Below are experts of layer 3 (counted from 0) of a mixture-of-experts language model. Rows are named router (the router's row for the expert), up (a neuron's input weights, with its number) and show model dimensions 0-191. Each number is 128 + 32 x the weight over its row's rms, rounded and kept within 0 to 255.
After each expert's rows: "comes after" lists some tokens at least twice as common just before its tokens as in all text. This comes from a sample of Wikipedia text that the model never trained on. Tokens count by the router's weight.

# expert 51
router [107 180 110 128 111 174 148 109  77 128 159 120 156  83 117 132 121  99 121  85 184 109  97 128  74 141 132  71 171 120 135 155 168 102 151  78  76 105 131 134 103 128 189 122 169 129  80 141  87 151 110  86 140 164 126 119 163 134 121 113 111 123 152  83 145  65 140 139 109  99 162 122  74 134 127  56 123 206 144 203 114 118  97 114 135  95 158 115 122 191 145 133 155 125 112 138 172 130  96 115 125 169 122 152  69 134  72 188  92  73 158  45 131  93 150 138 146 108 133 172 120 154 132 124 113 151 111 117 139 142 151 156 174  80 166 132 197  98 137  70 102 102 111  65 117 156 165 142  54 158 141 114 173 120 129 142 153  96  76 130  98 104 133 108 115  84  72 213 118 136 153 168 161 108 173 141 119 162 105 148 166 139 109 120 138 104 106  64 143 144  99 151]
up0 [158 114 170 121 155 103  96 143 114  70 130 118 166 107 114 146 210 107  98  93 126 124 152 166  95 151 164 164 152  96 155  93 164 159 132 126 126 136 137 144  89 117 140 156 140 156 144  75 133 121 168 140 183 164  78 132 118 109 183 135 174 102 177 117 124 138 113 105 161 119 176 128 106  82 168 108 183 140 150 166 146  96 148 109 123 126 123  62 132 138 116 126  90 103 138 133 178 180  80 104  53 150  99 148  95  90  71 104 139 116 149  74  65 163 150   0 125 112 170 102 134 119 122 140 144 150 110 105 147 149 141 118 148 168 158 132 122 168  91 147 105 120 111  89 116 152 170 134 144 159 101  63 124 198 111  69 105 141 100 175 108 144 125 142  90 146 138 106  76 124 115 147 103 117 176  97 149 120 142 131  88 119 190 165  88 118  63 162 146 189 155 115]
comes after: " ", " (", " #", " $", " T", " −"

# expert 59
router [167 152 160 167  96 170  94 112  81 150 140 112 116 143  91 132 116 147 158 132 173 145 105 123  96 185 118  56 126 113 136 174 120 126  89  70  79  98 142 122 144 145 153 147 131  85  62 140  97 188 131 135 143 150 153  83 180  97  76 109 126 123 171  86 164  95 174  93 137 112 185  89  52 146 149  99 171 177 137 178 115 132  89 145 139 127 126  92 133 204 149 166 115 112 115 117 167 137 119 119 106 141 141 134  90 124  95 123 104  46 129  89 107 133 148  97 151 119 159 165 127 123 147 161 171 146 105 128 145 100 118 186 137  75 150 147 171 154 162  68 133 106 117  81 142 146 177 116 102 188 122  85 146 157 128 110 163 155 112 105 128  97 143  95 147  86 115 219  96 177 144 135 121 136 154 165 107 141  92 202 128 135 186 155 162 160  95  81 139 154  80 166]
up0 [ 94 154 151 199  77 209 134 115 122 127 130 103 154 134 132 193 108 159 136 130 181 139 115 178 100 154 105 101  95  72 158 103  87 118 133 149  73 113 157 138  88  91 158  76 182 112  99 158 118  96 147  91 152 149 134  95 164 108  92  83 133 109 151 136 184  70 127 136 162 114 173 126 148 171 180 103 136 180 169 142 141 105 146 137 145  99 111 122 156 198 117 120 133 113 143 156 134 124 134 116 127 140  95 177  33 103  94 194 137 106 136 119 147 163 121 104 120 153  58 147 162 133 158 174 120 138 167 153 181 155  82 163 137 102 112 150 158 140 174 115 166  96 145  94 157 117 160  86  92 228 106  93 129 158 174  95 160 129 108  97 152 157 162 121 129 128 128 167 126 125 124 173  99 114 107 126 117 166  58 177 147 163 142 157 121 103 127  75  92 162  89 114]
comes after: " |", " ", "201", " (", "199", "200"

# expert 3
router [159 115 126 154  98 204 130 167  44  91  99  77 112 150  86 148 144 136 122 122 175 148 104 135 124 157 166  88 108 143 154 139 179 121 119 101  76  67 128 162  89 118 134 123 180 106 103 123  86 142  91  97 149 154 124  93 161 137 101 130 142 142 175 109 129 131 168  93 137 136 175 104 132 163 106 110 110 150 109 185 137 101  47 128 124 129 111 111 125 198 165 154 145 121  96 116 138 165 122 134 146 171 146 160 113 125  70 148 118  70 120  53 113 121 147 120 109 124 119 139 184 127 179 170 127 131 101 141 116 172 130 154 146  80 139 167 198 178 166 110 121 117 125  97 135 181 168 115 141 151 138 101 152 184 129 138 115 148 117  76 132 141 173 112 109  82 141 212 126 147 130 162  85 163 134 115 126 123 122 200 154 129 185 113 121 124  81  29  89 178  60 145]
up0 [132 190 203 156 159 110 125  87 102 131 125 197 137 139 157 100 119 177 129 123 147  94 114  83 119 118 113 127 122 138 122 210 134 138  74  71 115 166 136 129 117 182 160 136 116 177 167 137  83 164  76  93 165 152 156 117  63 170  98 178 142 165 158 204 166 136  88 134  98 143 175  57 125  60 122 150 139  98 104 102 118 149  85  71 116  51 120 126  94 144 133 126 118 214 144 119 106 132 172 125 100 140 140 144 123 131 132 119  98 142 103 129 119 119 170 123 110 146 126 122 146 161 111  72 124 146 157 138 133 168  99 147 158 141 157 144 167 137 195 136 166 140 135 101 162  81 145 139 107 127  87 135  68 136 167 148 107 171 132  48  88 103 135 135 115  66  88 119  86 185 163 131 149 109 124 139 114 113 119 177 152 140 135 125 170 184 145 153 153 133  84  69]
comes after: " was", " to", " he", " is", " also", " were"

# expert 56
router [164 145 131 198 102 154 105 108  68 115 162 114  92 155  73 129 103 104 169 128 134 128 127 114 107 155 133  51 106 119 112 183 133 135 130  79  72 112 144 167 122 120 134  88 165 112  74 145 120 164 164 124 114 134 120 100 178  99 115 114 138 105 141  84 160 106 183 120 114 129 187 107 119 149 141 115 179 154  94 152 161 168  46 157 172 119 120 115 154 197 142 106 154  79 107  89 130 127 129 103 130 146 134 153  90  99 125 111 103  70 112 112  97 187 145 110 135 186 135 149 141  97 154 164 158 117 110 117 157 102 137 173 119  84 139 155 147 140 149  40 109  68 151 105 165 147 143  82  92 169 106  81 176 177 136 112 138 176  95 123 131 101 167 119 149  67 128 193  97 153 149 156 107 106 190 120  69  81  95 192 131 130 188 145 170 148  96 105 152 167 105 162]
up0 [148 204 143 147 131 106 134 110  99 154  95 139 166 161 178 175 128 148 110 119 122 125 124 150  94 149 129  99  74 150 147 145  86 124  90 151 149 150  89  88 149 176 151  63 100 178 122 136 113 137 164 152  81 148 116  98  87 150  98 188 170 117 136 153 112 129 155 144 175 134 129 106 106 164 100 143 155 122 158  90  72  69  79 105 158 137  84  90 126 135 176 197 151  82 142 105 153 132 110 137 139 133 127 166 104 138  69 149  86 112 190 122 107  98 113  91 166 153 188 137  74 117 146 155 205 130 172 158 169  96  81 176  91 159 115 130 144 186 174 110 163 108 162 119 112  43 136 157 123 142 142 131 103 121 170  87 117 147 102 124 162 111  42  63 128 175 121 191  70 142  93 130  91 153 135 131 120 179 134 119 146 168 140 137 146 141 124  84 103 164 107 125]
comes after: " |", "0", ")", "1", "%", "2"

# expert 55
router [153 168 126 161  93 159 112 120  51 134 161 130  88 112  59  97  79 125 158 173 178 107  90 127 109 166 134  90  94 166  95 168 174 150 130  82  84 107 159 100 130 142 136 140 138  86 138 115 101 163 168 111 180 150 128 116 128  85 101  94 123 107 125 115 144 121 127 147 137 110 181  97 114 176 161 142 119 187 132 145 160 131  60 138 116 118 103 124 160 214 137 115 125 124 137 143 154 126 108 110 142 134 131 122 122 101  98 134 129  36 156 102 148 186 130  64 138 151 141 208 145 120 113 151 132 151 117 152 153  73 130 174 142  55 121 132 174 138 145  49 106  92 146 128 183 155 119 114  83 181  70  55 157 195 183 132 167 150 148 129 136 125 116 120 151 133 128 174 145 142 105 150 113 132 162 124  81 123 120 201  87 166 163 175 114 119 133  73 158 161 122 150]
up0 [156 111 178 152 125 162 117 147  88 160  93  60 103 145 127 109 121 137 128  58 143 138 107 147  65 122  85  94 102  96 149 129 142 107 103  88  72 127 149 165  80 159 156  96 180 162  66 116  90 151 130 123 119 127 106 119 206 147  78 118 148 109 138  92 155 124 174  67 121 126 141  86  89  93 144 116 143 161 117 177  88  79 110 159 101 213 164 121 154 187 163 120 145 133 113 164 172 159  88 124  87 123  97 176  70 109  88 103 109  99 148  95  89 158 178 119 142  78  84 162 121 110 185 150 105 156 138 111 114 135 114 127 167 108 157 167 109 141 160  56 123 148 146 146 117 179 176 142 117 157 169  86 187 148 189  91 144 154 104 142 102 113 148  98 115 118 109 160 108 185 164 183 105 124 148 124 113  81 126 151 144 128 149 134 145 144 132  65 108 129  72 165]
comes after: "0", "1", "2", "3", "4", "5"

# expert 28
router [118 140 142 165  84 157  82 169  79 167 142 113 127 169 135 130 155 156 125 134 195 125 125 100 112 149 145  60 131 131 150 167 123 139 147  77  43  86 149 104 138 110 161  79 145  96  85 101 106 150 157 113 147 168 134 100 156 135  93 104 131 132 169 109 204 108 164 118 141  57 157 100 160 134 136  90 113 166 104 134 145 148 129 162  97  83 166  90 156 192 197 127 137 112 110 102 157 129 138 160  61 185 128 134  82  88 139 105 148 106 103 114 139 175 137  74 125  95 111 170 164 101 174 151  99 137 123 113 150  94 175 204 142  82 165 174 169 180 128  72 104 101 151  83 157 138 192 145 105 179 145  86 181 141 130 119 160 135 109 117  88 141 138  91 150  74 129 183 110 150 152 124 103 116 142 146 109 123 139 196 106 123 185 140 105 128 137 109 146 190 103 120]
up0 [159 108 107  73 139 132 167 118  97  60 136  34 109 109 118 112 135 151  92  64 142  75 148 101 114 112 140 137  83  59 156 164  87 134 108 156 128  91 114 132 107 119 161 152 211 143 104 108 112  93 154 138 183 127 109 137 136 129 107 162 143 110 116  93 148 154 185 166 177 119 110 138 107 120 181 114  37 134 146 114  63 151 119 165 115 147 124 108 117 135 210 132 126 130  83  89 132 127 103 164 112  83  69  89 111 103 129 196 123 132 200 122 200 139 111 102 133 136 134 139 136 109 170 144 137 123 138 127 158 100 148 125 162  99  98 165 170 118 160  93 164 161 214 145 142 142 103 144 112 147 131 136  90 115 127 164 128 124 154 132 117 138 149  73 132 153 124 146 103  94 155 128  83  71 140 133  90 105 123 161 125 159 107 210 133  82 163 117 206 187 128 126]
comes after: " |", ",", "|", " in", " March", " January"

# expert 50
router [110 128 152 129  87 177 116 140  72 116 123 100  95 133 133 114 118 159 170 127 171 133 125 136  64 141 117  92 110 147 144 151 130 123 105  99 107  83 127 137 101 105 139 112 158 141 102  96  81 137  57 107 145 127 107 117 176 122  91 157 115 140 154 104 135  93 169  79 177 134 176  71 176 146 144 124  98 154 122 162 159 130  79 124 173 110 134 107  80 190 167 135 119 109 100  97 140 171 130 146 102 182 132 141 135 161  63 180 124  99 133  72 134 163 161 136 133 114  76 171 149 152 163 150 121 169 140 159 141 153  94 180 115  77 171 179 168 180 140 113  98  34 124  94 127 186 139 119 131 185 141  69 174 199 153 137 132 161 102  95 118  95 154 128  98  91 137 200 143 144 151 156 126  86 173 115 104 122  82 181 108 143 187  96 146 159 113  47 134 141  88 150]
up0 [117 102 118 135 158 147  93  51 108 129 130 131 114  96 137 101 110 143 158 199 179 109  54  95 163 179  61 124  93 100 160 110 117 158 121 158 138 168  68  61 217 164 123 134 135 102 167 130 145 129 102  98 156 130 170 118 152 164 110  39 146 108 130 172 125 178 161 123 148 142 166 105  46 119 135 134  98 141 141 192 100 102  90  95 135  93  80 172 169 168 168 157 165 135 131 118 123 147 145 120  91  88 120  75 125 131 122 103 164 111 136 144 127 127 141 138 124  99 122 137 153  77  94 159 127 134 123 116  81 104 100  99 134 149  95 123 103  83 142  86 117  49 143  66 188 185 157 116 140 122 132 143 146 118 130 141 125 123 109 136 136 130 167 137 140 107  41 120 159 157 129  99 160 182 130  95 124 114 199 133 107  74 168 139 125 136  92 108 190 158 103 133]
comes after: " was", " he", " is", " He", " It", " it"

# expert 62
router [138 129 131 199 103 147 114 118  85 188  95  85 130  82  88 116  64 145 141 106 159 129 118 111  94 143  78  74 134  97 104 192 166 132 107  74  82 147 119 125 131  76 196  83 140 130  78 142 124 164 171 124 107 138 107  85 114 133 115 118 144  80 195 127 136 106 136  71 144 137 163 125 102 156 156 101 157 176  96 159 137 121 112 110 136 129 114  72 150 171 156 161 159  97 130  78 145 125 112 150 126 139 108 148 112 102  66 118  92  17 149  95 131 153 159 138 161 109 105 161 166 156 150 189 134 121 133 144  99 104  92 186 134 105 130 119 178 102 183  88 124  73 146 116 122 124 168 137  62 152 103 104 158 159 182 121 124 136 114 125 164 119 125 102 168  94  98 205 105 171 115 124  98 124 143 112  77 108 117 184 144  92 144 126 114  92 153  59 120 181  88 121]
up0 [156 152 128  88 101 168 131  95  73  50 176 132 127 148 135 118 144  78 124 145 155 137 121 134 143 115 125  88 104 182 187 123 107  81 100  45  71  90 128 146  74 160 108 148 143 124  83  78 133  86  87  64 108 118 141 146 193 136 116  96 103 101 158 125 186 170 169 131 100 119 183 111 124 166 131 103 129 161 129 169 125 114 110 159 137  89  95 131 134 222 138 120 144 125  66 188 114 175 110 129 115 133 117 120 137 147  84 150 136 141 169 132 147 128 127 113  91 112  97 199 147  97 167 128 159 109 141 120 133 136 123 166 137  61 112 168 158 177 111  87 109  91  88 139 148 166 114 108 178 203 115  63 147 146 148  91 138 131  69 107  89 104 158  90 109  89 157 135 106 145 142 187 172 142 152 143 149 155  83 144  96 117 146 140 149 177  74 102 140 157  90 121]
comes after: ".", "°", ":", "′", ".\n\n", " \""